Experts of a small language model.
Size: width 128, vocabulary 8192, 13.9M parameters.
Experts: 24 experts in each of 7 layers, 256 ELU neurons an expert, a softmax router.
Training: a variant of Muon for the experts, 412M tokens, 6961 steps.
Below are experts of layer 4 (counted from 0) of a mixture-of-experts language model. Rows are named router (the router's row for the expert), down (a neuron's output weights, with its number) and show model dimensions 0-127. Each number is 128 + 32 x the weight over its row's rms, rounded and kept within 0 to 255. Numbers have three digits each.
After each expert's rows: "comes before" lists some tokens at least twice as common just after its tokens as in all text. This comes from a sample of Wikipedia text that the model never trained on. Tokens count by the router's weight.

# expert 1
router:149071158098064185125134115172108126177143094125102121093133160141101158119070095121136171130099082156125060130132210098090179200177158140112143168121092090171138085151134107159154113097126120092129089188103069155139103148146144143099120150120139108120072091105208114092150111142120078114146100075089157124136163122136084129165162118117170159151060130121095137157090134092144098131099
down0:165160075117139083146088077124120207021120087175167165155075115173114128150078113082063146128168117085171132168102166112103080124184186105128161126131143110079129101077143147103118113098138145134107091117182137113162130122104112168176119119128132122122157129169096193139143106095119123150110171156106102127156160115127201134169112118134157066085144186140100123159104124140133153109114
down1:143155128112122073189120125088107135073159143082168131164103133089101101097156158121082102147149209112103122120130084130144136166118176128149088194162146153142063108145139146104139133157148173174139145077127114085088137128169138129138084086169120172117142135143102147105118095142193145165131134223138125167120060128077136107131151145178115154141156152169100115112184159117108225103100
down2:153137127131114110138184135090158115158142123122046117147169175141096102137157108129095088102129125091138086100100195148127126089046148121078147133135104070139158177174144064153128163148117163156080159101145100148166132096116112138161084136104135164103091078033190137102079123144145092086104125131134132113129126162154173086212122084093147205154126138120083156121120138159129121141136
down3:132088114199153121158175170085146135109137178116135141155144092117131156120123114135134119107096115144154156133108187093126122115190110119129169114103115169117089047150159126093146166080126159174116150120054116168150118080170093206178173099142076111123123164105146100071154052166156096135164154130168106089126103119137151064114220143134128133119143137181155092160145110108169149107111
down4:087165148117103104140125042126067133066099058141152069111133163165129093138184125149089145108158117109151211144134065083174108103153143123128135123147128129160150134141144159149161071187170123133185106214170114136122128147100150129144119162128087144121111131172134137133204142074103151113119079131101110102112098188129078110103139065150138080117126126166141145150081094123148164100141
down5:141120101148129145130086072077109167120135150110096131141157123105155145086100119147174156143185144080066091162153153193175166133131092044105163146144127032101218148141131141130106108113156111123101104104115149147089164157111141123120079135103163150096146096139090148174122165093075110150157078168085156168132147168146115120093139186128148148176162116140158068110152122089075120093127
down6:128183099091171144150100094116165108136127117130168149147165123091137105116181120149176111094107149117133181134146149151144178085060178098131157067090091169116135181068098143078140158153125085199167127112143129105129096087122095132196144086118134109133105150169073111172183087096214149143132134159175125111117081114104165096162134133170107127075120156118140158111160122151094113124197
down7:206073119116191109202150188150096090141166082101148136108103188121120129133136133144120149144142126058132140145141100135132132092181134110156125142143080152125169101126161123163144168107047136116108099147106059089131176093121157132171105134128152079110084113153089148147079190097172065145207116154108115122131157162101091140141161057129118132130169110128091126109117194141119155130153
comes before: ",", ".", " of", " and", " were", " in"

# expert 10
router:210139107064146131148128150077161122079165106132156183159122074078183082131101111181102125118101146176079101124134190121092078146120152159087144137073124092094121112129092123080124171102142119122105087127173135142079064114113141119102172142109109099177130111182125061104103088115105160143076172104130137158174112125122055161128149144154087112087116149117073139169167143129114105129161
down0:052145103107097137121157138092119114152083178119177076146111152097135132195140093122098146128083049156108107169141132150134161185166135170121128101155101146184162148081165113133074143125138144142156130109136098152144056140086114114158178129128068121112124177090150175094157156098120103124211115134145124098113118182111130162150092128087121182189124111055129119130145136194138163089103
down1:115196164072102143109112129120136178176148110091130095129159096215134163148115155131106141147084113090112160127086100178131151178132150130181145108132140070182180179175164096102122119114111164074154150137072085100110141099126124111224175137115171143148133119113106148107178103086100140112146125103169144116078183100081096147147111101128094149123117179095161190154107093094115119167140
down2:114152146145127124145142163137148144114125163142166088085139136094136102137134146064130121121165104080147106114087111118096147106129162112164098143109096131159105151177119166168080153103136111128075087129093176152078146093186083170064105113113078133111181114166123172119131123200107130177163102131153102097117124081137138151158213080151171102082146144204175068103080079139117081123183
down3:134123100112159155157138136114135104178123063107107131132138108098141115091081142137143110102063143061152158118072113136112174117146107152217185101136163071102091118096116083159131114111113168139173125151116108110076114135156125150097136102145125107101109084161110058127145129171185125063108121143096113131205161094074185087197114174131132071100099151126107193121140109076108144129156
down4:128152134119140145137149139036145084103168114108172155133132154123181112138184147129125084137130143100109157123130091151105151161146138119118167136112111101125124121103106149103113115111163097091129104161161151126124137127190167108082114074147107137181159109231104116140119134192212177120095119173109148159086136188136140144146114048186118064161184088136144071069114167125151143099163
down5:133079210092122133162077163120177144093092081128166089134111169100080146148143095106150208144109100131146096118163115157125110086148204156136169137127147097123086140122163128093160099108092145093140097135089088150126112156209167149091165120131150137154138158155124131162068070109129149121123140145095159116173165147102116157087140098090171169080115147191101122157137155037090118116127
down6:185143113070161140098088133155135064086105117141111145123141120131103180087101152143062116165159120071141130094142106113067137124148151102193151087158171118051099098142133158109132095119178187144198121150149165113145112117137115177190183141124096078118140127124100104094126120125099076186148142125125167169189149152090143091136149173135111110114166066113109118214144112133131149156104
down7:160116106090156103145150143062152093105117133133146120126104122129162181066124159147077153187136103163111137066066166178067104163119152144121164150179150118135113158127109119085108150092111165133157101090153112100123116091095111170120135175154076109106197190119185194097113113087149132150121100133128149032087160146145153133170111102086150167159126183098095137179161119120137103165128
comes before: " and", " of", "ing", "ed", " to", " in"

# expert 17
router:066110145134098073152121091129139168153143096108108116136090188132134189139123124088176128112113105103173056114161147103123104197127117083101141126118180068110141176109149129131046087117185097147093078121142157122106121130165177104140114094164126148111168128157126126111114105136144155115062078187143133136139183092091184096074102113114161130074176102137079091103125149146085173147089
down0:139133128118135148140104108137050168163141181144104116111130097100168121134139206096129080122118143156137146166118134153157139111113151089164113118126181185139144170164131099128133153060104076135119152054135116149160132091131123130160190170085115135105135202197042076140139069090098166136119139124152172135169097075216134193128159110146146129096137153163129123140127122124103171153109
down1:189164114155174088174158136165146156117104156170185187170106162065147171149112161119115115104096096116139103177104070099156107155106135166147151096089124136072168114124136147153129120112170147144155082137095162206106093173193108133149145163103127162144093165111141127144089144143150171091136122150178128133142117144090142104128078136148204158163147076203088097179102134125159115126083
down2:130123103164055110145182149135105159162082126096190114158063162149120153128108089147132094100173113118128122084151140070081128135035163187119132145079127116071167152110121111159102123127055185158124086124084119065074130126063144114099126179127116171183141112172196149128102109160100160135125086136139127113092132133165110098111110148151115096105123134081186155093128162110129137108125
down3:086091125153106149167157115149109151146056083164134110143109163177089195142174149115103111151182105144112156194139146126141132125101107167170156063213087089148133170126114121096199136125149125085193124133192132109098149113116122125198124147139116096104162054132091165177157136182138097167107183158128134090141130134120153071156131112103138138149151114063080106155119120106125107149138
down4:139152127118075057168160118133106090133134121143090094109084139140192142091091186124069109147155098129122073156118089108134141193124142116068165209127115143092175073160158104147112150116166154156080137082092130123168177169089191180098083129118113124140100068116145157136101175146148137123130130156114103116100198140057149114140075120104155137140139134125113148143127183088102129103071
down5:128115148143096132083123086143190157109195183104157106056164186156099137086088106118110098121139118151123106075104078123162110104123105119096105106091100148105148131069117126161119134158146136154065113172132179110125110113135108174060228196059099120057099102168092081144104135119080140113134116129109179146169103131122173125102097120099149130133109151082093123138123179122094121124150
down6:113129121154091163117166134154185152110139141075168047126163161161108111109100144155113151164114115165138103156156141115192124142128120124097116174215097164112058136163136127154121077092114158100059148164157065153124065125146165115090058153163140141067117092168100132146089135142129130074101164158127156136108128152165142156117183130092164141080144177146132144086104118096145066089125
down7:072160163127061170126175125153107145086158087153162148136113156095211130151122098164149139170174108131150145096070171103121140117181121107121158141149134076122148186096117088200140149165117143150094131080171143131132093164115073122038159155192111130123141163125171167150107115147120169109161094122144130154078148130098142075145136159073152139152080117160147194157142148137151143132180
comes before: " by", " in", " to", " on", ",", "."

# expert 19
router:059092119140131156123150105172129103141086156121169053135097125182059151142169067090116114101148109125159110111131149145106191092182141066153117128098120129107085095150108149129153150178130104130116129133081127154146145109062144173087098151109124101111160156107148131092066188102174109119150145099150155179099117134096108116121050074090129172148143074134149048095095163114131090161122
down18:123080114048096137132156151125215101102150114155084117153131065137105205127109115134121118178172142074100124085141157084144154175211116066098140148181152107133135149104135118131081089134153135085120106154134164152129163162105072125172126146080103118138131087140104108127093160173119178192101100126167145131172153091177173117087143117072154113106086147115173117095102116122103134089122
down19:191091150135084164151083111128086121091153119205134120157120094128106079142096128164112116158144124122127147185151119091106104135132160184105155132150124158207157078116161069059128116164171155147110161205169156081181177130126112082089122101098102140110166094149101112099094080154193113140120167126123140136124144081118068112133182170156115156083084136122144113078138116140117137074112
down20:101094151095096106145128154115209049111107126099157163178099120158128159116161108124145082158114150155089172129147114087124135127180124083070141110108122157089115097133142144108093136096093104126112119157125174114135157148065151148000108078117161105127127150164106144115138157158117129156122154120141177108142126127115144106131178094119129054113143107163127169074132187084141124116130
down21:136081117096117072123151187110181124119101150108096083155147134140059141074123168141087106100127179189133175104106166080149156111150108058163105182084083093144154140136144145157208180141131056141110115160119137197132154057078152112135118137123127133164203120103132148123134143179077082188142116110118118105091121089164141174111156116134138169109116149123163111154108161121112123138127
down22:154106131150086122202106115095141059104106130131187133145130102134140094147129126108126178071133147179084116182114087145163071163115121132196114093172118128135126105095159153086140145170100142197142134086134119119139112087168128141078122128100104173141138103092111091102130155063180100092142094133111112095140099157144081098149137102176118118171155111157118088086106091109153004114167
down23:147129125150078084143175101179169141111157095076159141116127159115083140099113157145110145060218099138142095081099106168129089124172166147091128145064118136194127094132123111090127148166111114130070148092128135160106163121111106136165181195150132144141109161070175108135086144176167149130082083119077067091129106128118158130128139105099125123177097157213155112147178117126091126095115
down24:141022157114159122089113102166176111080135126106114125122109161143143103056144151141141132139162139121211156094127165088126133107126116098147116131095161126118133101125105130143118089093129078067106114172134127117118153095057148076043108095120167168082093156061140158159079134132157177118121122129111096132067148121067106142113114088137072094127207135164151117159141080148147122162132
down25:087087071114147108086085152144135123113158139149159109151161144136148133095109101164078124153125051133154176127137101101179115130111121104104047059124129119074129096180162198124133076115131155094080148107102134138118124141154181124041159180108126117182075118150120098089168069177114079121172144151110176123113066123126131123145173130155193156113139097125159140106159139141138077145114
comes before: "=", "-", "The", "In", "On", "He"

# expert 21
router:064090135110158109179148114145130149105115129095095088109143100131102120158164094081107136075084161124107103071196148098144112226150110081111184154160108112156103130129140117149175120103109152130075128096088137112118148136152220191128106088106122166144124113182153162139132132178116138137147123184093104148123186116130127136184144135116190194111142103098141176101090102108189138161159
down18:121184102145159114090149115095142139132116098079108098112108131180150119065146133103118117115130130074146114142125128033128142128109157119126134226168161176102106098093080118134145151044118149152126115133104103185139122093105098125193086071116077170169173114158145155099078137146175130152135125137167100091115140111134135114151128168098128091161130175122176149110063112044106173153161
down19:152083094105087121118074106119143184134113144096047093160174110117148137170181087088106157108113132094149096137106123099186108125112112155243145076139156112118134131125161113124143133169175112111103046145151072122128048111101125132050150103115111114149130180104077071102138139113053087120122121143174115158107121165126125159138102133086147152092134094124150158130128108099121110086148
down20:151142187159132131134160103109150092047206102137097135139137105151109125098141161073089128138104141178061136162152090162118143088152124135161126162139127167087069124163188129134095130118176120115099205160074097087130150111124168131185180107112067164088091149186088136140128120139142149067156085116140158062123161098102150148128124136139137115151200079117153100121091131126145167124163
down21:117115124122170124175092173116163108132138100099119126131137090135115120074116120096108155104097112117106174043153204149155123145162101139122126149124138181160051118180137101180110177190109099149088155110169107096069096169132106102012099156081155187127127122165107170142116068136125135157149123161144135133083088081154115136096102078115108158168114140130176125103106149106160129120090
down22:156173172159092076105172151092142119093147139162094148063153124162059164112123093101122140096109179128150115174168140130095057093106118106135131165127110151122193087147079122107121103182108131169163144123091111135138138075105111144113140137166117127121194151072132104177098098139136112112079086181177142090125141103136082088045074106153126150111151134117077072114093089167147169134160
down23:209079113095144177123117134167084177102107104116157126115155110088141135128108119146075125174179108131177150081138104111170102124157104140187129119160141163160065141111129139112192089097077144085102117195150131103117101149110127143058170113148128123100167174134127152113064170184055158189125065136136171184117129104149154151157123155146149124088113151117103147054104132145128142115107
down24:144144156164137190120082174135131121074158104089072141120122075144131158151127127100088101085134116150155108115156159140104164116152132126135108198151167092113091133094121063115117132148094152075105087151085094176093113137150155189093152155117182132131103146134111084125117085088104134114167093117078112109128126138171183182122077159135150121169158052164164169091127136115129082217065
down25:165082134140084075121088121153137098127162115087083110138146069131099139103143109125117146130112140118103138113126088140176108177069160091219166120102085065135125085143159135072156145147131110112085111147147114085106065124106150142080097149141153158137118151164059094143082126133123108095173131139168060177140138115150069114132124170102093155064082173149148117098107127121073167192086
comes before: "\n", "  ", " 0", " 1", " —", " 2"

# expert 22
router:091185165123110090145174138128138160131129179117145111157115116144131071115133137187156197119174111118075124121074124113110146095162181163149048089122059128096164096153153134135116134137170121059115137131058104137153136214089151106111117113166082128120098102085087100123114161101095093113149113151117120136144055161148114100075116094104153157115147144100192108116171135112066144160083
down2:094088142104185124075099094091145097134099159131114095177113124123090098146115135126098174107068114092148107116138132078086108190104070148135081209048165111121188150065175112155067109171088174081181094142130119158139129163132085120138172123133150109113092143133138135107142160098111140174103117198139140144172099160113148149131080136134086148134148151144079125178098139141145078102095
down3:110122144155143103171103110149121132128100109112170060186141085150129067088096149184103088095088126100199128154084157103099103145164140156147086068070188159141121090149134129102204112072167130119094098092109135143130093120113132132141196082106105102075201156120070139149148106099119157161118134183091145164148162087109157129089123128127145136137119113106134182094128155166063138139092
down4:175091119067138139140128187039149167151128076127123121083171161092170106132177213133152119138134104110104094163052136094160082151163111124153152146135145051106118117130133117119105102183151211127182133172094132110161129175088093151164132119110135151162158150103121086157125101121183124138191119173130110160134154135116128148096146108154141115117112048107162165111157128174112165139135
down5:105139152134117124117150126082111148096132135122140113144167090137135094134160101087092169125098133198111095077146172112098080119130147089104126148063166148132112169101089134158094117114089130180141130147142170120129123177140161082153174137156145124141148189220144139121132157145144112105150179134074152128160122058137087046199138125121217116136120095070144112130181176112176150186142
down6:145153088143166145112088117171087124130142161173185083155086130173131166170129149143089107153107097104111085168171148124100124090105136205097144094141148200153140114091107114164095074152148135138119102091132153083143193103174119203123153130115065188136130124111158120159135148170070172164116178161066102174128122065119131130105170118085114055144106125140113163145135118139097164151143
down7:092112160096126122124122132156112173121080127133117055146174102123091159153163161196170164105193099151097141161122186133172125152144150188163107101131087111137132172182123058127180108137176106111109171145163121178122089114154159169056095106121109097106177126058096145144125120128109138121164146217210149164100107112163144132142129092130140146156139097110162103161085110149121124125098
down8:088063139117048154176143172141095091127083081133118096156123136111130128126100142109062170128180173148135128083106151130083142144118123073136104105064168127100061152129080136151157184104077131164121120128076117112099088121157073151144166126138115131123143179104175113130109039099137116117078137065110135139133120143116059148097143116163131117113090128131119174065103131144125087168192
down9:104118064083130096118143103005157153096121119131064150113142162157116112085175119099152156129098158094105044102163095177119131144141105179213136122120161068125126167106140119106105108143131120124109128119138229118129094113103138165136145112112143113089171140180114152152146117163120134111102082176142054086133117098120129116134121081145082069109073151101108099110110129107110152144132
comes before: " the", " a", " he", " his", " this", " it"

# expert 3
router:055117089186056160125186136137138108151085120138111141069107170152067112160123080142215105139126107140148170119116114109167077162132117114118139111134070110131166115120130096133094077084141137132067074154114151172088129123155136167140145100090121085099118129166114186147141167134087156162114139159109141150108085167103132123066104078088147120124158071124133129077116123061182105158087
down0:141098120042150143112057142086121159168115142175149099132125072179176084139119105089134107174113076152121173132116127109140130089088112150120195116085124118121044168118112138119124111166165160101170058154139089127127136113135095115129093150141132105083135132122132167082143207156174132127147105091040151178109157094115139147137154150173132125140202085123123124108092085118159104084136
down1:114164130114178126171209090164111091120123105118111082111140164109140125101138175124111134121129172130046102122063147145115125155043144142127147106108146164094103129149090132094147133121131121168158192100115168220104175112123152168173096140126088099101120170073114188065142199113122119131170074130107137162130168178116102103124128170157096190127119182140142158116139136132114098174117
down2:114146112059151137125121166094153116134148084172089076123117194119143123151155192085143142096162087152136105056098161084098145089109151146184166142133143181091119156135095157099101104134100063144151131133179087126156117104119109124174185124092137140096069094148119137132131136174104151106144096059152108205136156120143107112143167150192103083123165142148150109156102160039176137132117
down3:152184147166132133134139069115098117063119169092145114131098136136183054109147098080176142109109113127146170093121169190156110172140138166107113186124101115069143118168147059109093072125089127137143050155146145152154107175112121151057088113112094117127146167141097147117166125074150093139162113108125181116108173195139150087101114114130121154104113144151159106101065098079174105111127
down4:086092129096124131131094138086159157122141085135100128201126152131097179157120101111142115112115182090098130171172081065134110110126137129150087159123140142135155123160162156114126147146125128094184141106183128113097128106101094136102115092059108166063120123150148138153175113195185137121201213116151127153099136117152179063184090151066157151146131086100173140101154145129180187116102
down5:087141099062149106131113167118129159139112163155092116114128116122115197132140190126115071208128134171136143117101118095128144157162116152170089103111191153167094078091164147140143127118144155133138134167117133097186118121093185162165132067117094157156194147132149141115101115135201112101086057153110133163170104112095120155161104157157143137114107116122165157076117068107099181192195
down6:097077142140168170167101096073042124167125175158096168104152143089156122196140151108136071115066134096134153144164140127178090105139114147140105108088095047099099113205124134134165179156142126116122125143134145152154123137115138093118112157138121169100044145141117129145150178137112107135123088179064129081119115076145113131072146118119176107184105106167167143117115178097129163115081
down7:102092125173071081120104122113125094058165108095095096143115131098138149136176117129154145148134107061139026109126107113057155135092128134122087103079109106135141138154144101113123114162092179147113211113112174102108104163169136166152065097056108168119117115112109170147074143094122123142107157171109140134145130154130090090104117143136143081154145131097136065211176113157094108083115
comes before: " |", "–", ",", ".", ";", ":"

# expert 14
router:123093155077134110167159178169177163099104200090202122103120106149115125123156147189044094127135112074109145160143159118097111069149130110157086139180150162171137090116102201164140118111085133100125141093134162157086173167127088154152094151064151131112122097153126113163107169097119165136124125207140109111166174150105155174144111157109164147168123088146140124110186151110138170160121
down18:134106185110090187133125117168146175125123098107159171127095121121084177133122111149092095110161052131162086145080133101140092141171109133088118130097119107089148093059121086139097118061204111119175170138071126141133090104182094108152100129113127144181106081151112131098101150137090122094127134195108197146069157164180092137112130154131109132072134126137109144094172166107134141133051
down19:208158061145082105183089134154080150090157151154135155069095058095105142153127148146123115122119131137159053144135132144188130171171058126113172142167135126096061122118139085122141116094168104146133160145087110170195105137159135137114122112125106105085114147129096128116137171022119128114126108146107200134161142113157179131128160088152143140096144141073071087157119105107131132112123
down20:104135079175132099157111076161126148121035161124182135158172103140136145122138122100159134137124099089144108116095108084088112147119155080138090126141143099160171171134142199119095089115174120161105204147080149143102117054148140141200134123133117145117172157115038123148122148086081102076110175114120132155141119104106132119093121131034130125128120174112151133121112061153115137158186
down21:122154152122163188084077014129136123076123138144163063120083122139149118160144154094139151150157197064114122060085128130114129108130115207136136108197138111145079135113188113168103159129062125163131135138118175131096111165164078106166093097101131120112110132081145157118132185165090159171169131119159134125125101109127158113119162149084123133129139127144123150156180079082100095130160
down22:105138153113141159163088096144140119096171160151195113115103133143071111133124118167098113169187106136140116120139118107063141116186114146100143136075127150106183106154158091123135146137173177191130143176137091185168088083133176137124075187145120191178178102116065149113120089145088093120112097112141224102101119135112169131168125128061111207124113138143106109111145137107136142120088
down23:107080111134145149126114108175150156090065129221167102125088131140157173160098123087129077088188130164139126131118151179143100157104146193127128105104162124109150036114084131145067108153149088116118150155095170190128129115094113139213159132132120101130125100132142140168153184109123137117083113137052098149113164120195101081137126185177139100128118154143153156122135144170143142088101
down24:092120187092138129111138134095151154113091125109121130141097160152165160140132139130112142106158116118178154120089157112140119095115154117105147140155117161132098169061140119164106118059152096079138093105128131186086191089123123138112148159094149160102116158101177177058109195155141159056180099095179108171128130072123086171139135147099226177079110160181153190133158137112108138148120
down25:066181077107149124111114129138097165075144186095170085104133136102124096141134093151108139097168110168100125137127178154136146172157140149118126145134137093140124134029132110109140094156075087128143130212128160164114125155137082178076152206131078071098145122090169114108092112159145194182105102164149126103119105113168116129133128170224128124104167097121108115119110093157153163122116
comes before: "|", "  ", " Total", " Democratic", " Republican", " Liberal"

# expert 18
router:086103153098097059177069136130105164132120215107083126101138134175088174137118121134104089149118104099202147091153135072096085157127103115122120115146087181175162103166084179129121162117117085139114126101133147168140139121085105111182122139126134121064114118156150109120080135147144137101098107214148138156079135140114140140141083134091135083170197106145158187135172167152109164105073
down18:126133169159055122111094156110083148115137088150139127112114111135095147147108153188105139141176102143110144173148208093134121112103124114130124133158171104101162073164170148174094087184122139156138153101142184160060157090134078145190121143129108118152146059072176094174064154182088124121158152170113143150092134126075149136126146135100086120155123142044154129092102137124082104140079
down19:114152111146122142077093137117138193108069112124145147117115130186172141094115129181144200147152110131120149092158112153185108061139188121108150089144100110111155144160126115186183107145113116159133133098096123215103152106195119169108083117105131097149171139169138109046088097112089133109086091098193136110152115110111154149133140141170094128149203135121169137145110088073152102074144
down20:097129139095084237113127114169094113123092167117131112109147196111154024106139151143073138134125194162116135125177085117098138101118086093166059107155181120128152152147102113143136126140124115098146132098166125164139149134129188122083135148121116157090180177119093133101140132099139167134134122122174171135113129140207160165136095117092128161125114100073159156185182177100146122172150
down21:128174159089175089137091219107177127101051152135120147138073123111109111130139122122131101103100163151144161150115131153106121119102112155138123202086164186126122108157101123162095146088069115153096175113169119086089128141118146133192185115121049132086054075176120087137142149118114111137146110157141167073119129165083125103091156120124134133124131141128075126103135167132212118162084
down22:153150094127109145090086091101088106110174168174108092130138103148182148089121129102076131128058097187189092142207142149141142108121074072115155135146142128121099150137120175079137122128124122145155119103071083054185125142105145115174156169137092137102137139116175101097180098139106089145136168156111170110162122171213127068205151131110105106161107105079157114121153125149117122125122
down23:136121121121174136112067141133120155120156157163112131054105202126147110110055134102175154124130171162143088158128144089186141128135133149131099059084147134136140161092140114153141124104168107152143152118129124177160125188119162126171069164156093138118208135088084105153097148124182193117145100176111157116150128175154111145117110191122212168117116132105145105165110136068153158086074
down24:124071116117124138112100169147075135082100121126088138159171100127089163136094095131051108128133146103087195097132131089159122167119100173119095088150126105129130137131130144147126150179107140125106188098217120063130134092073120096091131188104153148110090139163208074105092086091083157041108122095122114129115169116156112131205118114114134112181145085082114153136112098127145113117104
down25:076138080151178134101145081146145131093165133095160133135105136155064131110136110153044085113101080108069122117137157126148071132112128115086111147161136176145112165113152138177189121136134179113183167132117132097113134114180103076127147147076149178132085151110157117110101077153102089104120130082113140089093187172122169082140092142141199073156108138119164172136086072092122144111182
comes before: " |", "%", "°", "″", "N", "W"

# expert 20
router:149107064089102068144099106185129150144115161176152137152080132130167082127137168151119167123204116100100062179113114133182111114104103175114108103127106120087153124140129150180107113133078150101099116195103110111152109109090141082109136178107111115117111112142072134126124154156103137076086110211185151100150065196097200074118121130091088098121138135083079152136145142137137119142141
down0:155149099133130107201124129108128138177127189106144097109107093133062127100132113081061170142116102080118092133151119130088119124095120162087170109114111087158111091096099138181166065085132108089098166103165144133155161124134112188062128138204138137094176159174142134123104077124140071121141105234123096165125173125110142135131084168132131092125121110084141095113103177138160153121178
down1:126055130131145169191159144128118120124135179087079201127095147155068164136151159146111094177167140094136097149098129140138110167150133117172127155085172119157117135095146106128165169132088129077093119102136085100148167140126117157188079122127089151099092095138077175150145163094170131136185069127139102092125121071108135130140138022133104078191140109113114100156147097063147139113123
down2:098089156118072160141085104149128115111101179112133168176170162144081154171086084145102127124152145150130152121185101134188194110142126132171139108165096087112108107130151167159131142098161181166113138116138064131129098146147106124167148111110115064105158103120092173144146087087108107144106153116124165083118140169167131122118141178065135192045123144080172129102153110073160072128055
down3:095159113157079132138066111139097110095098079154088117127134116171145095152119123139139055103121134114102101184102164112165085143148149151167152109181194112175086152153150084142108072097129185120174132173124116115148183123112151166105166121078165116140167141172066144132115098156143155137143165189154109117198176137086137129179086100147130153155054118119055126153174127147102153119103
down4:142118117125137168102162135086075127134175180097148077172130159165049137144121121145056142107098104103087174152143130083129154080088175097093116102046168091181086118159170164120094122166113143089143116136119121114085161169094077135136117115185105129149122106131143101137126136105083131156136162078083168156121145168115136131090090169135123133065074141158101189098132150154129158196164
down5:128136169128154163111172104114157150132089129132092110196141101070199112126130127152114074161167160096135122099128131130152146149169087126091103118092165129114124156130112159150149166105127109153131166112133112152139168190077110167201132167132099166115184094155132122147124210128083114167127137118040130091095067158074169159103087107092134170142096116074122126136158140170088061165084
down6:147108095112167131140049136130168117094079186151099167103136171174116140149212127151092149126158198096143133158136116068105149115109188193118191097161131105154043150132171123105135142125099132178161110150135112091110175087166064104179138096123072163162137102128071149138159127133134110153150097117140132126123159192140129149169122145133131096137142160098156154139133079078071125115104
down7:118143062081142094190139113128176124104127148126145183113144115111122074162196154097159170160179064093151062122060131109178132125179128151151165102118174132147129091115134129106158143097177177103117127124121123137132154108102125188036129198116139127085161133108132113125119104120124092083144093149127077143148124110148136117131157121136144067185149119089090091102137069186168070116118
comes before: " the", " a", " his", " an", " been", " as"

# expert 23
router:129201126122122111091094165136166143126155147119085136102144143133069162134124175100145179139134122103199144144085132118141063225096155126194177172201154139146164152173139141096162098079114123139164123106137106123146130067144085146095089109129088074135119128191106118116111091151109144087084138083121111099078169127151145113161099164127118137126133123133155155179072125193102192124122
down36:134031038112175117156088105130157164138139119131156162139133107148078160127143164130077093190111167108131148197145177196141149188142141190137133076199089129106105139143117150138192115119063103091110123161095176156115109101138142108135068096110124180114123153088124114173114131119159133106182113111148161140143138082111188159114109150149127127160109109181114130125164101119143140170142
down37:151091164129125127073121166142122136066130149134155074141093127132106130138126118111142073167121104154164157155146107126128161149127153118166123087097145121124149147084100116158173153095129124139140087151069086068193079111182152134141112153131146149174085139138093181072165175184089069091133074080086064097172101099118121125134173087082141163119201086116138092112129118104050140144160
down38:066129188193156141164134117104119204121062113157050118184126088126116106110144150132098154175151142152132129118112148167123102147116107114138107165178110121107140113072115131128162123068180136150135171102086073107093164086089124115091147073157108154117169168102085119140143146146170078164123123163133137139146181114103111121075124093133216129181108102161097081135138082070096151139126
down39:105143149140114148150110157144098103067155125163094150101102137153073158143115089131075129111132190122112178137140114119115098061105078080050132099164103128151079116228139163120104119165089174114157133137160141089162114124190034144096183157093149133134140184141144130116095113111148118064137201118122106141114165151127127087166095142149070143160127070110131126155125089124161117137146
down40:124174084126133148080046126141146094085144126176132123123116087152130156112127156165094098053135133094131153125125176215122180140149093183137134086157118060156191224189072108132151142152138145116129125107100165137118132080101143116109050148079111095106181155140076147131180125123149109113150130135154179110119087116150087152096097153120159165144124172151115147129103105122109160133160
down41:072162153145150118105165155151192183144099137108126107197184166110126169150124091114084103151124122141134186088133114135140199136104122108124117193088147107081136135067202070103169091132121147144143107097128144100084158075155147097155172126126101146168084104157092200116114109124130123162133139118168134121135123241101099125139110069135156098148102109159145127133082122112090116099170
down42:131127092126182176146181142115098097111129121081100145178139154088150095163133148108101183170077100199128136163114129138061112138124115129152164084111124155170130115170094114158170137096136090117198094166132129135122169116138165129078161110092125098075101122123186104125104145175122118159144159133148135128077096168106165150119203196073214144144081103136140098167163095075146101145139
down43:105086139132062137077104106116063141098155179112124107090158163115116132131098132091142079077124149149142140113103130107077175148102150144160136165100128115204107172141118132180140149110108115175109089112144134092157170105171152097152130154169092082096121130134143152149154118112184152104162073033088156165114064161170091189057091151149145137116163118146075123150119085133156089102093
comes before: "-", ":", "|", "\n", ")", " ("